config.toml
hidden_size = 128
experts_per_token = 2
router_score = "sigmoid"
normalize_top_k = true
tie_word_embeddings = false
train_tokens = 818100000
Below are experts of layer 2 (counted from 0) of a mixture-of-experts language model. Rows are named router (the router's row for the expert), gate (a neuron's input weights, with its number), up (a neuron's input weights, with its number) and show model dimensions 0-127. Each number is 50 + 12 x the weight over its row's rms, rounded and kept within 0 to 99.
After each expert's rows: a language model's description of what the expert responds to; "comes after" lists some tokens at least twice as common just before its tokens as in all text. This comes from a sample of Wikipedia text that the model never trained on. Tokens count by the router's weight.

# expert 7
router:59 39 38 57 37 62 62 57 39 58 45 51 35 63 58 58 63 61 41 37 59 61 36 42 41 52 38 65 38 44 46 69 45 44 49 58 69 67 48 39 34 61 40 58 69 52 43 66 37 30 61 41 65 36 40 30 55 33 61 37 25 59 70 39 39 66 54 62 65 69 58 58 42 43 43 64 63 37 40 47 39 43 43 44 36 37 59 32 42 60 50 61 63 63 44 69 38 37 62 33 63 50 43 62 69 61 37 67 63 37 63 33 64 39 57 53 30 58 35 37 39 41 69 47 59 59 34 55
gate2:72 42 61 64 46 42 54 68 51 49 49 67 58 44 43 39 45 33 38 31 25 41 60 91 64 65 46 61 80 55 53 58 59 47 51 22 41 61 43 26 53 53 62 62 52 54 51 49 54 62 34 83 26 63 59 46 45 51 37 37 55 47 34 47 49 42 60 63 62 63 52 53 65 54 68 58 45 47 27 64 62 40 75 40 38 60 62 47 62 50 32 42 49 59 66 60 65 45 44 46 47 54 44 53 55 55 42 45 47 42 33 47 35 41 73 45 50 43 48 49 65 54 59 48 38 44 49 50
up2:56 32 68 42 62 61 65 45 43 57 48 55 69 53 44 45 62 47 54 35 49 62 33 46 70 36 55 46 49 38 67 47 47 43 69 36 47 42 33 52 57 36 68 61 48 36 42 53 63 65 44 58 36 55 66 49 26 26 39 42 42 23 35 65 64 34 51 62 37 55 54 58 58 37 56 47 48 53 25 53 44 36 38 42 64 57 74 49 44 40 34 41 52 47 49 58 66 49 50 68 49 44 50 56 69 73 69 36 57 40 51 60 57 56 24 29 54 59 40 32 56 45 53 27 52 47 21 43
Description: Word-initial consonant onsets
comes after: "-", " |", " B", " F", " the", ":"

# expert 2
router:60 45 36 53 39 60 67 48 38 45 42 43 39 63 60 61 66 63 39 52 64 64 41 38 35 45 37 60 32 62 36 64 43 38 37 59 69 59 55 37 41 63 43 57 69 52 36 64 36 44 61 38 65 35 38 34 63 39 63 38 38 63 58 35 37 64 43 61 63 65 59 61 37 52 35 63 61 39 39 38 31 34 36 45 38 40 61 37 37 62 43 57 67 59 36 63 33 38 64 34 62 55 60 63 65 63 39 62 50 36 66 40 61 37 42 54 33 60 31 38 36 40 61 50 60 58 37 62
gate3:37 69 66 58 65 71 28 67 65 69 61 37 62 35 35 30 46 56 40 35 50 46 44 35 60 26 44 48 56 29 51 59 67 47 40 76 53 54 44 56 60 56 56 56 50 60 60 32 48 56 39 50 39 60 55 49 49 65 47 53 52 62 39 64 44 34 55 60 39 44 47 62 48 34 32 37 62 55 55 53 42 63 48 56 66 51 44 39 43 55 44 33 43 39 24 50 32 41 54 41 20 56 41 44 37 61 55 38 67 63 44 44 29 67 38 35 36 59 77 46 53 55 52 20 52 47 43 40
up3:48 64 50 38 33 85 49 45 43 57 50 67 61 30 50 52 40 42 50 65 47 45 53 70 48 38 54 53 73 54 56 40 58 41 27 53 79 36 45 49 46 50 60 33 44 43 60 71 45 50 24 50 62 43 55 46 61 50 16 64 37 49 64 52 35 41 63 59 32 56 61 40 34 52 49 56 52 40 37 51 45 51 57 49 51 56 42 43 51 43 61 55 53 30 57 64 25 40 62 39 41 45 55 54 46 49 57 14 57 67 43 30 47 70 34 40 50 66 71 33 41 56 42 37 47 57 42 47
Description: Capital word-initial letters
comes after: " |", "-", " (", "\n\n", " \"", ":"

# expert 28
router:67 39 35 48 35 64 75 46 34 40 39 39 42 63 58 68 74 59 36 59 69 59 42 36 37 41 32 55 32 64 49 63 49 42 40 62 69 61 49 37 39 59 34 50 62 45 36 60 45 49 66 33 59 36 36 35 60 44 67 44 47 54 58 38 47 58 44 58 62 59 57 65 41 48 44 66 63 42 46 32 30 40 42 47 32 52 59 45 37 54 46 65 63 54 38 60 38 35 51 30 55 53 55 68 69 65 36 64 44 31 69 38 66 33 40 49 43 64 32 45 35 42 63 48 63 61 39 59
gate0:39 58 45 72 49 55 64 53 59 28 66 35 53 54 17 63 60 53 48 46 62 47 28 43 50 49 32 33 38 37 63 54 47 65 58 36 61 52 48 55 60 62 42 39 27 44 31 36 54 61 55 58 55 56 73 42 39 52 55 58 53 53 65 69 43 38 63 40 54 39 54 61 57 54 42 64 46 46 47 40 69 76 46 60 52 39 52 63 51 21 56 38 51 33 57 45 84 53 42 41 35 44 55 73 43 53 86 57 46 45 43 43 47 65 44 31 47 61 55 54 51 52 39 51 51 39 60 73
up0:22 74 45 39 64 44 59 50 50 74 38 40 69 44 62 55 53 45 51 58 45 40 56 61 39 41 60 64 65 54 58 38 36 29 60 27 47 73 41 54 41 58 65 69 79 71 49 44 46 45 70 58 44 41 42 53 45 29 44 55 52 54 46 57 45 37 43 66 59 47 54 51 49 48 58 38 59 52 19 58 43 52 50 58 63 51 29 62 54 39 83 55 50 31 47 51 10 61 36 51 45 36 55 48 51 68 40 38 47 47 57 41 52 45 50 55 45 57 50 41 66 39 40 58 39 57 68 40
Description: Articles and determiners
comes after: " of", " in", ".", ",", " to", " with"

# expert 16
router:61 39 38 52 37 64 67 45 37 44 42 46 36 61 61 62 65 61 38 53 67 63 35 38 38 47 38 58 35 62 39 63 40 35 41 58 65 61 56 38 42 65 47 58 66 52 35 65 40 46 62 38 63 33 37 33 64 36 62 38 38 63 61 37 38 63 45 59 63 64 58 66 36 51 39 64 64 41 41 35 32 38 36 48 35 41 60 37 38 62 42 56 64 59 38 65 35 39 63 34 62 57 63 63 65 65 37 60 53 34 64 38 61 36 45 56 32 60 33 36 34 40 64 53 60 61 37 61
gate1:26 60 65 26 43 48 50 59 55 37 51 68 43 21 39 56 41 17 50 42 26 66 53 39 57 38 49 62 57 57 43 38 58 50 46 38 64 58 54 48 43 69 51 63 57 54 71 43 66 60 51 59 43 38 55 58 49 47 39 62 58 70 66 57 70 44 55 61 50 59 54 42 57 38 66 62 36 37 55 45 61 65 41 36 40 63 56 46 67 41 37 33 39 22 57 62 63 64 49 62 46 57 60 58 60 47 55 41 43 58 19 49 30 39 44 59 26 46 63 49 39 45 50 55 46 24 56 50
up1:58 65 44 44 32 75 62 40 50 31 40 56 47 07 33 56 47 51 48 49 21 43 41 48 59 50 50 49 35 55 44 56 32 51 66 50 75 48 50 44 42 48 70 64 58 52 46 62 54 34 49 53 31 55 53 62 46 51 36 54 42 61 70 44 45 36 59 68 62 53 45 42 76 31 64 43 66 42 50 69 47 48 49 28 56 74 54 47 49 49 49 36 63 67 47 38 51 54 55 51 58 31 55 37 53 52 45 41 44 37 38 50 53 65 39 41 23 51 47 31 35 48 62 71 38 61 72 50
Description: Capitalized word starts
comes after: ",", " of", ".", ":", "-", "|"

# expert 20
router:61 42 39 50 38 62 69 43 37 57 46 46 38 64 61 61 66 62 38 54 69 59 33 38 37 45 35 54 33 62 37 67 39 38 46 59 68 54 54 35 41 65 49 61 67 53 34 57 36 42 62 38 67 33 37 36 61 36 62 35 38 59 59 32 33 67 47 58 61 64 56 64 37 51 37 63 61 40 39 39 33 35 40 49 36 38 61 38 37 62 40 62 63 57 35 65 35 39 62 33 59 58 54 60 64 64 37 56 50 35 62 36 61 38 44 49 39 64 31 38 36 40 65 52 61 61 36 61
gate2:59 62 47 34 73 55 53 41 44 39 47 59 41 41 50 46 44 51 65 52 50 28 50 51 67 43 59 56 40 65 50 35 57 48 48 47 45 35 29 29 49 38 41 49 25 57 64 56 45 59 55 45 48 73 48 60 39 40 47 35 37 50 47 54 61 56 47 26 23 42 34 27 64 79 61 74 50 44 55 72 51 63 69 32 42 30 63 50 62 75 28 61 58 29 67 58 56 53 53 61 49 37 39 34 44 47 40 48 39 53 33 67 55 44 41 40 60 70 55 49 43 52 71 39 49 41 56 47
up2:61 49 42 40 67 59 55 65 31 60 46 65 35 61 68 57 48 37 53 37 62 35 39 55 34 56 58 68 65 59 29 51 48 52 62 41 71 40 31 40 69 77 51 41 54 45 55 38 59 42 48 45 57 34 58 47 44 59 74 49 54 42 54 34 53 40 63 39 31 59 45 43 62 46 49 56 31 50 34 80 62 52 44 56 32 40 33 34 36 38 48 45 51 58 44 18 55 37 36 64 59 49 44 51 26 24 57 53 38 47 52 48 76 40 60 54 50 51 54 40 49 43 66 54 68 52 43 67
Description: Word-start stems after articles
comes after: " the", " a", " and", " The", " of", " to"

# expert 11
router:63 39 35 51 37 63 67 47 38 45 44 47 40 66 63 61 67 60 40 53 67 61 36 38 39 54 37 60 32 64 39 63 46 34 43 59 66 57 55 37 41 67 45 52 66 49 36 63 35 46 62 38 64 36 37 36 62 37 63 38 39 63 60 33 35 67 46 61 64 68 53 67 38 52 38 62 61 40 39 35 35 35 38 51 34 42 58 41 38 62 43 58 64 61 36 61 35 38 64 33 60 59 62 62 65 63 35 62 54 36 62 37 60 38 42 57 36 63 34 35 36 39 64 49 60 60 35 62
gate1:56 74 39 45 57 62 44 49 54 52 92 37 53 59 50 34 56 54 53 51 49 23 40 54 51 47 58 66 60 63 51 38 51 45 54 40 35 36 38 70 51 23 25 37 41 35 42 46 29 61 49 66 37 59 51 49 48 72 31 47 58 48 36 54 42 58 48 38 30 48 50 57 52 62 56 60 45 58 54 68 51 37 56 46 60 46 44 79 46 47 47 66 75 46 57 38 50 46 35 42 37 46 76 43 39 54 50 53 50 59 59 50 33 38 54 53 55 41 61 26 60 47 34 67 21 36 54 57
up1:34 44 55 62 46 58 35 61 42 39 49 64 61 46 25 65 46 39 54 43 50 65 45 45 34 44 60 34 41 71 52 58 48 43 35 63 54 45 29 35 48 48 38 62 38 45 43 53 17 39 39 57 50 47 61 65 40 61 55 30 52 54 35 52 82 47 51 54 41 56 60 49 43 38 66 40 37 67 30 49 51 24 45 37 60 43 36 53 50 49 70 63 63 56 66 63 27 58 51 58 51 43 35 42 64 46 37 43 55 38 65 67 37 46 65 72 45 22 55 61 54 40 55 48 70 37 38 37
Description: Word middles and numbers
comes after: " ", ".", "°", "h", " H", "–"

# expert 17
router:66 36 41 60 38 59 67 69 40 38 44 53 51 60 64 61 63 63 38 48 67 53 42 46 44 35 43 70 37 58 38 61 53 39 48 52 63 61 58 39 56 63 47 66 63 67 33 49 49 38 61 37 73 27 42 38 51 39 59 36 31 67 47 34 32 68 57 64 64 65 62 63 39 37 35 64 60 42 49 40 37 35 42 41 31 42 59 29 46 59 24 66 74 63 38 62 41 41 71 38 54 55 62 49 62 62 41 51 57 35 56 37 58 42 43 63 48 55 43 44 41 39 54 54 62 52 35 68
gate0:46 46 59 58 28 56 67 58 45 35 31 57 59 43 38 39 41 49 32 47 44 48 63 46 89 39 69 52 42 62 66 58 45 56 29 45 42 39 52 46 56 36 56 26 37 53 57 49 67 56 32 49 54 53 46 50 49 43 34 38 65 49 49 32 63 33 54 41 65 31 45 33 61 31 34 74 41 43 35 53 49 58 56 67 43 51 42 41 55 40 51 53 35 62 48 57 80 53 52 21 45 46 68 40 52 53 50 42 37 49 29 56 51 57 51 65 38 42 44 62 66 37 63 71 53 61 71 37
up0:41 49 52 69 69 45 54 53 47 71 50 42 51 40 60 55 52 58 41 54 56 57 44 49 48 67 35 43 36 49 70 49 61 44 73 47 44 51 52 50 64 47 58 56 60 57 52 58 67 40 74 58 44 52 84 41 44 63 60 51 45 35 61 42 54 38 56 64 46 44 44 56 58 41 66 42 37 55 43 73 39 47 84 68 68 34 64 37 50 37 49 19 60 53 33 47 29 52 33 65 57 43 31 29 37 31 64 35 57 50 52 34 50 52 46 26 43 69 58 57 44 62 46 39 42 43 39 69
Description: Lowercase word starts
comes after: " the", " a", " and", " to", " was", " his"

# expert 19
router:63 41 37 50 35 60 71 47 37 47 40 45 43 57 61 63 66 63 33 55 65 61 43 35 37 47 35 58 36 60 40 59 43 36 37 59 67 58 52 40 44 64 39 59 67 49 38 61 39 45 57 36 64 32 35 38 64 43 66 42 43 65 57 34 36 63 44 65 59 67 57 68 32 46 40 67 58 38 39 35 38 36 37 48 35 37 58 38 40 62 44 53 55 63 34 59 35 37 65 29 63 58 64 62 61 67 36 63 49 32 65 40 59 40 46 65 40 62 31 38 38 42 64 49 58 64 34 61
gate0:40 55 64 43 50 26 34 43 55 41 52 73 70 32 37 61 43 45 28 63 51 67 63 39 49 57 51 42 57 33 45 54 59 60 55 48 47 18 55 45 50 51 44 54 15 62 57 38 51 66 47 48 40 65 44 67 33 49 53 71 68 39 45 44 65 52 76 43 38 38 66 49 52 56 69 34 26 39 36 45 42 27 38 41 66 65 42 49 42 62 66 40 48 40 55 47 34 57 50 56 47 49 58 51 45 51 57 41 50 59 41 42 44 35 79 72 49 45 52 62 46 58 27 51 38 53 64 50
up0:30 50 53 36 38 39 68 49 66 50 38 45 55 45 59 55 64 52 22 39 50 61 45 53 28 70 67 38 47 49 40 62 65 50 45 56 44 17 54 49 33 46 74 27 40 48 61 40 57 63 45 51 53 38 30 35 46 71 31 51 60 47 42 61 43 44 68 71 39 51 49 42 48 42 39 44 56 81 44 50 27 47 45 35 45 54 29 34 43 47 45 43 66 51 37 43 37 50 56 50 67 45 69 33 61 45 44 33 53 57 55 50 42 72 50 52 46 45 40 59 24 72 65 44 64 49 52 43
Description: The and table pipes
comes after: "\n", "'", " of", " p", " in", " at"